Weights of a small mixture-of-experts language model, trained from scratch on English Wikipedia.
Size: 12 layers, width 160, vocabulary 15239, 54.2M parameters.
Experts: 256 experts in each of 10 layers, 8 picks a token.
Training: a variant of Muon for the experts, 5039 steps.
Below are experts of layer 3 (counted from 0) of a mixture-of-experts language model. Rows are named router (the router's row for the expert), gate (a neuron's input weights, with its number), up (a neuron's input weights, with its number) and show model dimensions 0-79. Each number is 128 + 32 x the weight over its row's rms, rounded and kept within 0 to 255. Numbers have three digits each.
After each expert's rows: "mostly gets" lists some tokens that are sent to it at least half of the time. This comes from a sample of Wikipedia text that the model never trained on.

# expert 160
router:045110068161143152101148091103155104161096185100139134133139125167092106111171188093133101161130210152125075163177129095181125138121100150122083211136088186116128143157184102115082133152159115125129054058147141132148079101124110066128160097
gate0:114132177162131105131092156200125099100111125104127167120108111146164147148160150195061127157152171134036091178149131121115201145143122127081107134100134166125169134154145092080066144110126142127105091098157077122111111093168124077141107122
up0:124122201157137083126098147191151098101142138122088185132098109153161146133142164205099145156157171130043066156123138121080212155107119164063110111101114144102142135144148090063084111119131164119139069088144068107114126063177120082158149125
mostly gets: "j", "gr", "v", "sh", " Kn", "b"

# expert 43
router:120036067118165103168174089133129056136104136122084058104147099138114101135205165098153147085081185175094127087109141118097157119153133106142113170184072132132141111113142061132108123102166105173129072131114126112130126136112090140116117188
gate0:143152142138110108167181108125145123110141133118134081118109121069054083113116118202160146093106152157134167143112100175123157077111076117109077133098096150119132137167122101080159139134137013135110126156091149114130145139087106124116170087
up0:133134111113102085134109120167151139108170148103134077110084093078119112118155143153170190111079200157154127094147130164165118103095124125127085150115083135052129195147132118084142104102136074147122081107085116093123203141133105123090179117
mostly gets: "″N", " Born:", " also==", "==See", " Succeeded", "°E"

# expert 71
router:055132080207174122133129150099129115175116136130083074126123140179099122125139101120154125158080155173127098113137184180099130085185132155121113140121120132076117155118142118136084139141160175130158087154162133118056111135112169136105104147
gate0:148120124151112136076109131129089085126118123130068157107139190096138171156109162153108174157104157137162189134075107144121096138171169149142127121070130192145137106123111155147076112136116103095137109126126116134108146072130139119162102151
up0:136150083196191126079085064101109108132131122123102138091128169110127119168154131171142148165089184140109154149087092119123085091152202107148116112114160169138156094122110103177125155153130173087115152161120098167144140062167159103146102125
mostly gets: " four", " three", " five", " six", " eight", " seven"

# expert 33
router:049109064192199156160151138072121130172124173135057100147098168123085118117199136143155161108083166169105095097143156158124122096185121168109109165117149114110125111133147124102111143140155109130203123164154129118071125150161134126150093142
gate0:150126088068050151114099168106192043169128108134136105124145176123156149132126108153030150155120197135149083080110152113150104138148115143155120107079144121134139212100082118087149172156095137156077087130083133140069136175139131109122091150
up0:141153081072112132089085149069169045193165081135162092126171149125185129122148136124099163164099203142171089090121137101151123133155121137158115111093105095099155170129123091123106143161144151170065091130143115138047127105159121114089100115
mostly gets: " 36", " 33", " 32", " 35", " 40", " 42"

# expert 255
router:135058112182155124130126138114126112094133141104136150114087140140066095093120133109148186140111184178167135095125120171164098112138121141059113193119065160072149141109152069139144101149142115120098081082134142150105097129138133113124106140
gate0:090160164178187134113169195091159127125136095136088128037141098107154143134152129158164151148121118115150106120140142124118109120120144115136177119159161173157169073101124098094129138122166121121080136234077095115073135110225172140183135136
up0:092240219160143118124125171082105110173096101125097161111134129102112167156156109122138130140132102097121131140186128135116149127139160116127153077100203134134179100106085144118105173132068127121121180197118132147122159140196150145105120159
mostly gets: "a,", "i,", "o,", "ing,", "ation,", ","

# expert 87
router:139097107157155151149142123127143112103114164122116112136101100135106069143142138106148167154107200141194113104131141178187129108186094144089141189112089161084140147106164090141159093144182133141099111077133113145074077118118145128129108171
gate0:104130129158148128162146097088134116136142144126109141114158101125136102131115167160095139103110131120034136077106183123136110071098089122097162203153182220117188145135112073187162111141140110111158119101153116099158167076123124100085105084
up0:122092139148109129119137142132100120135129099114132123091117124170213134126070175120119100066158160117090122089101125094111149105113114113110143171165173176143129117156127079158096119148105118141179136079187103116164169108117129109099104078
mostly gets: ",", "a,", "i,", "2,", "4,", "e,"

# expert 157
router:115113109184178112117160086094133091139112140102093126097139124127107098148153149115128128158104097109113104048123154086177106127096125127122126157099112095055098122056178101079123094181163114150094093102229092125071168130084151130099101148
gate0:121089105201080172101116029136138083165081097120063142193155122135099166137097129151116166164116073110143132126145070137093103084099104173115179096114144159111124170138114121074114176127184116177156030120169116154109107070130133123211052108
up0:120098091140098164096112039107143093165112131061111149149148113112104175159142092135132133146122061120125126090095108147141131045083103168107083165129156159119142139121113109083151132111151102157127118151140133141144115146182121099150087123
mostly gets: " New", " William", " San", " J.", " A.", " Tom"

# expert 254
router:102129102123128125120163119102079097125109126107116113117114110127115055102129157158243148168096162189115070089157185163136066080130065146123090155128104088128095123095162082109114157174190108144119077072156122089095153115070174144061107154
gate0:146134103167113114124163129133079124140138140051129115160120141132115109160128097143140133143130084157147145153138109150159182142190099111148127161116137111135121112135135177138162130186142097158127127109106062145115157097152084164054045199
up0:128173107118086107117142111151122078190151145113117160158108138107131109188110091158131167173104129154126137183104077146156163152161089123142157146097121127113106122162134164141125146195161099142128127077111087127133142101147111142073100191
mostly gets: " ex", " Ex", "Un", " inter", "Ad", ":30"

# expert 142
router:106110068106156149149116113109103071079117105079111067103129132135098112167179118106149103066069152177118098118096144140095157086195134146138066125128122171167142110072160113138125077131203134128143120123112130087125087157097136103102107119
gate0:179080075114187129118148135111175108132109083066143109139122068143086099123098089120182114165091112159130113167099100116143114145129121156152093180098138094097158163091082128131181110129158134131061099071150134175104136135151088135154072092
up0:159085102102186138111096149136153153146124132116133140179108077142075164165097065162190115140095105157115113176075140123105141126122146163152107154041195101113190139070093135150169128170178097131125087135169107174105159157120136159150111073
mostly gets: "″N", " Date", " JPL", " Coordinates:", " Country:", "°E"

# expert 180
router:119119055174174091098098097129117122157110125107110085153128140153091133088174108116178150123073159187116104098119184178161124141185135159113136130133150110079159134104130093118147136184180101081120100118142094055088118133138155108110093163
gate0:125125100175126089134110118130166126117102107122145162187119085142162137154122194105123114138122090089138154071143133073167127160097124065137108131220138170117209118172136136156143143200166135060104106144104159123154176100127104093141180149
up0:087153100157099115156103115105123116111128123135140155139119113169137172146133196080089144166100137112109168093142126109148133126120161082099128133143154156107171081116154106194134216176152114117106137157092122114130183105124141086121189134
mostly gets: " 11", " 13", " 14", " 22", " 16", " 24"

# expert 206
router:074089098175223140157152119052103119163114184128101108135097126131044072120157153123162146083111134150087106124148153147135118082110142135134065139143132111149121112115195144154132164121138136131168106114130127129076116111081144112151125138
gate0:154145098113170089115110096160145216165115108128199109118135116061084093131132109104145148135133110131183100108172090160200159115141117168127106144172132089129136085150154129144133118117146073148113121086147088084081068136152134096111151084
up0:102149165135141170190113089120138182125156123135159125130169104105134100122122104124141114161111102140174065116119075181164142125102087100121091120126144139143131064133167119179133108141138077127108102116156068123109059163138112094077139027
mostly gets: ".6", ".7", " million", ".4", ".5", ",000"

# expert 207
router:095121114167169153119118108081160143122100158110146090106109160107112087126153170140164179162103104134139104059125145117160161116132103128125113164168111121115128176079145047099091141167174093129115126087194114114089078118127139102097083180
gate0:157136101114157080126135121113114145153113098101090109170084112125106080122093119173148171167148135157168087133129150111140132085046135115190103142086149100111085117202128099126112161114098112166111086108110128105179178193078165078153140115
up0:102138145115125108130129137128111122126154092167096117143114141101102131147145136106134142115141154166162124120159148088150171071051157096094156133075149122107136124132076122109096095123073139135125074180098122121184129181204174106165141109
mostly gets: " William", " Mac", " Richard", " Robert", " Tom", " Henry"

# expert 209
router:068118075130117114149141088105103048163139133120151141093067170131136118169142117161141146153119102119120126114151133114128136134145098109078131176140074108107094133086221150132088075150153078123121117074165115091074125172115174037063061120
gate0:160066133127105129110128098134144157169162136111101162129126112137131067183192112111120069197109185142103066082135103097145111104162115127098139124106089131124171183178155118136100100107095181141075112094201071094067201149104158122122135145
up0:125093174179101108090087134163112159080176182119134161089130143111153124164164103127099077181111154140091128137095107081121124133158113107108146128125094129099111149171126104157078108127095167127087138114167099124079196139093195123099078141
mostly gets: " de", " d", " l", " al", " un", " Le"

# expert 184
router:050084098115116120162093134126138107147136162113115139140108097136109114145189186137145119153099166193100084079134119120156134084149139126131117170105078122053091144102213096158138137150132086136114091129147123088105135173131124108130103156
gate0:111080112125072134111129074098126145092115119127147137125120181070182202208103144159147103167094135119111159131141142149086111152166200085124152132127132169147157156110149152147180120173106128113143084105134152187123084146060160144144115115
up0:138100111198113127117133119121159170122144158151100100137119172103160176200123153129164130155121131099142120104122129143142119108169167105152122126166150134137171128098148144168197121176165152090099057144181120173141074148111160113182100105
mostly gets: " film", " album", " football", " song", " Film", " music"

# expert 42
router:085118044152150167110124115119142046140108134087117114108081146111110121161167206104180096118063146148103100080138114101172129128117101129117114201153074130097105176101220115116095092134139095120145070126152157104090087193137211063095101103
gate0:137085129139094134122161111163139120126119150108158105119088104069154086185158120084120086121142128206108133133155170125152118113121158100142113164182124148077125168090134131095104139113095147099153137064128095106158089152200114132169136132
up0:086095130154149141124162111161157149139152147067160127131119122116135099180148184101137133146133092180153165150168129139191095160095141124097141149144130113085139147087156162128109086142139147114149119041124126139136100138198107099120156118
mostly gets: " t", " l", " d", " s", " g", " f"

# expert 241
router:080089019125128163124152102107099065088116153084163117079124120149109117159146123110161137139131150166140089103149116142135077111169071215129143183101080155121088120127139094144086139133160099102086116096156104065074072145069168122097102144
gate0:175114132096101134162120133188078223124126167171088074118131131059136131076096087143147159174120186154145160154159131134138183114130145121126144099102158069074117117134090196105117138126078107120163159107101062157113158141133121120130107110
up0:134111091123121167140158099121099098154094147135077151077152117095112084124138138163126155084076127102152131155125148148154081125095110106140156103135156099075128127112098117130143153184139166092104163125124127083143121110136135129110141156
mostly gets: " pres", " cons", " Pres", "omp", "stit", " Rec"

# expert 16
router:104103090201162118127114157087138068184105185117162135095117141143106091133161172127126134176132184191146087103188155148194105126149114166147102189156116186077100118164203113081111138194170136118092048092103129091155132093118110109120122106
gate0:137137171157111092109067165118081179182117072141101110076150088091179073078095101121131100109133146155128145115155092214144178064099124168103116156071180177135123136125142140108142139128107155164110118112134107093091100153105152136047102100
up0:133139142114128123095075139123106151190092069130127117097169078121111110120082100109117092137147158119093114124196103180158189155127077167145140158129143182143092096122110169115164157160145189130085137130130139103083132112151168100106112045
mostly gets: "vi", "ri", "ativ", "pir", " strugg", "iv"

# expert 152
router:085107105132120128092117182108152072151108144124150083111124125112110089120201170146165172108100174156157115058150122120123127084162119103063088170123070127120119112032162078109090105131131146157161064104111155144024119116146193116115133136
gate0:106125125133166145113133184159176138125121118180092170129134119113197147154159195156148186145119172099076122162154147146090135102104093108126130115141155146091154148073156098137120082123173086171188108142149178150119172132104174130114116120
up0:109113100121153134081119165127134112124122143164140127158136104095181164145172205150131195114125180084074105117155137161088185098105118057142122107148144168118129125101154084135157096101199115215179119116118176145080159110108178137131107168
mostly gets: "ations", " Championships", " details", " episodes", " players", " areas"

# expert 15
router:120106099199117098137115161115073132085112139129144076152075116138084098160150155140167072097156165128098102046178155161146117100175139150077099151115138149136119133037208101100111057128175111103161089142127116118046139103114124134094068112
gate0:137065119121108116135080157097044126185114153093112145169145119171107103133084153106123122114162113096107127102098175140107156139158082115154097139151144053112142111103138127152150137095145099120100116160126120126123149180110081073086123170
up0:122078104106114113135137136072161123170163176071111102169138095213126084153173137129135150138180131126143110091079178149142094097185109120158116173174125077107106111148147129134162140132189138136103148140142107107120173156131077097175106196
mostly gets: " land", " fire", " water", " system", " aircraft", " money"

# expert 102
router:098126063117126143167104110099081112131094159050132106094095148171133106143143197127216110194098176155129111108142147138090092102184091109109144155167070116143144154138194133116104084128170138121122069087162113098118061154108156117093078142
gate0:171031129147125083126115128114042143158137152070115112142114210151141180125184165133099148128141129118119112122171159139108094157151151110173124215162093141169131201087187081092134137124103157147130069142136122130161066123111170119101123163
up0:184068151129101061113085134109000151133144148093078090143118163124129170135155184099131140156154149106126100096165142143117117139122150098129105185186088154147131213134174109117115176128112164105133076123133125124120077126087134125107132159
mostly gets: " cl", " ch", " d", "-c", "-d", " pl"

# expert 151
router:088073015139160103137118067122149136141106095114137101149113127112092072168172114181183138109097204147130140122136148142189138079137123149131130125107125102078145171094133121097100141161158112127113079125146112109108101103131111067118107156
gate0:096111110149100016177112134146168158122104129166140133111094171132122163162099091119123126141125147172088087099149083130123072155164123171184145117106118176110097145133140091131076167146140149130115140163133121182082158131142152108147112132
up0:078071096160143038170101113130129145091118123183145085139075173111106111146118126106123138125123124175122115083159153127122108130109090165167142123160089178117112127144164109097086186189174178119149111090132102177105137111160170091129119132
mostly gets: " 0;", " 0", " 4;", " 8;", " 34", " 6;"

# expert 211
router:097106126139190139143147092101155114171062141110098123103069132119111074135139128148131150156075118157155117076168142119169141124116149114108123129132102135100139170042152069082130138167176109126134115084210104111091122100085125138108110207
gate0:154124116114140100172144149110122125173124078124142077115115138113106120125105122195128149188127120238137125122088108139021075142092063140123098194116126170113113126100131135155123125166149157155099086173178112147159136111103091168102137169
up0:141113132084126078145089146146068111126113112123131090105097162139134133128126159178142136166139124213167147118113124136068099139077102154137116190107092181067116190094165132118102136169116161190133064160168125177166121163106103165099196187
mostly gets: " William", " John", " Michael", " David", " J.", " Thomas"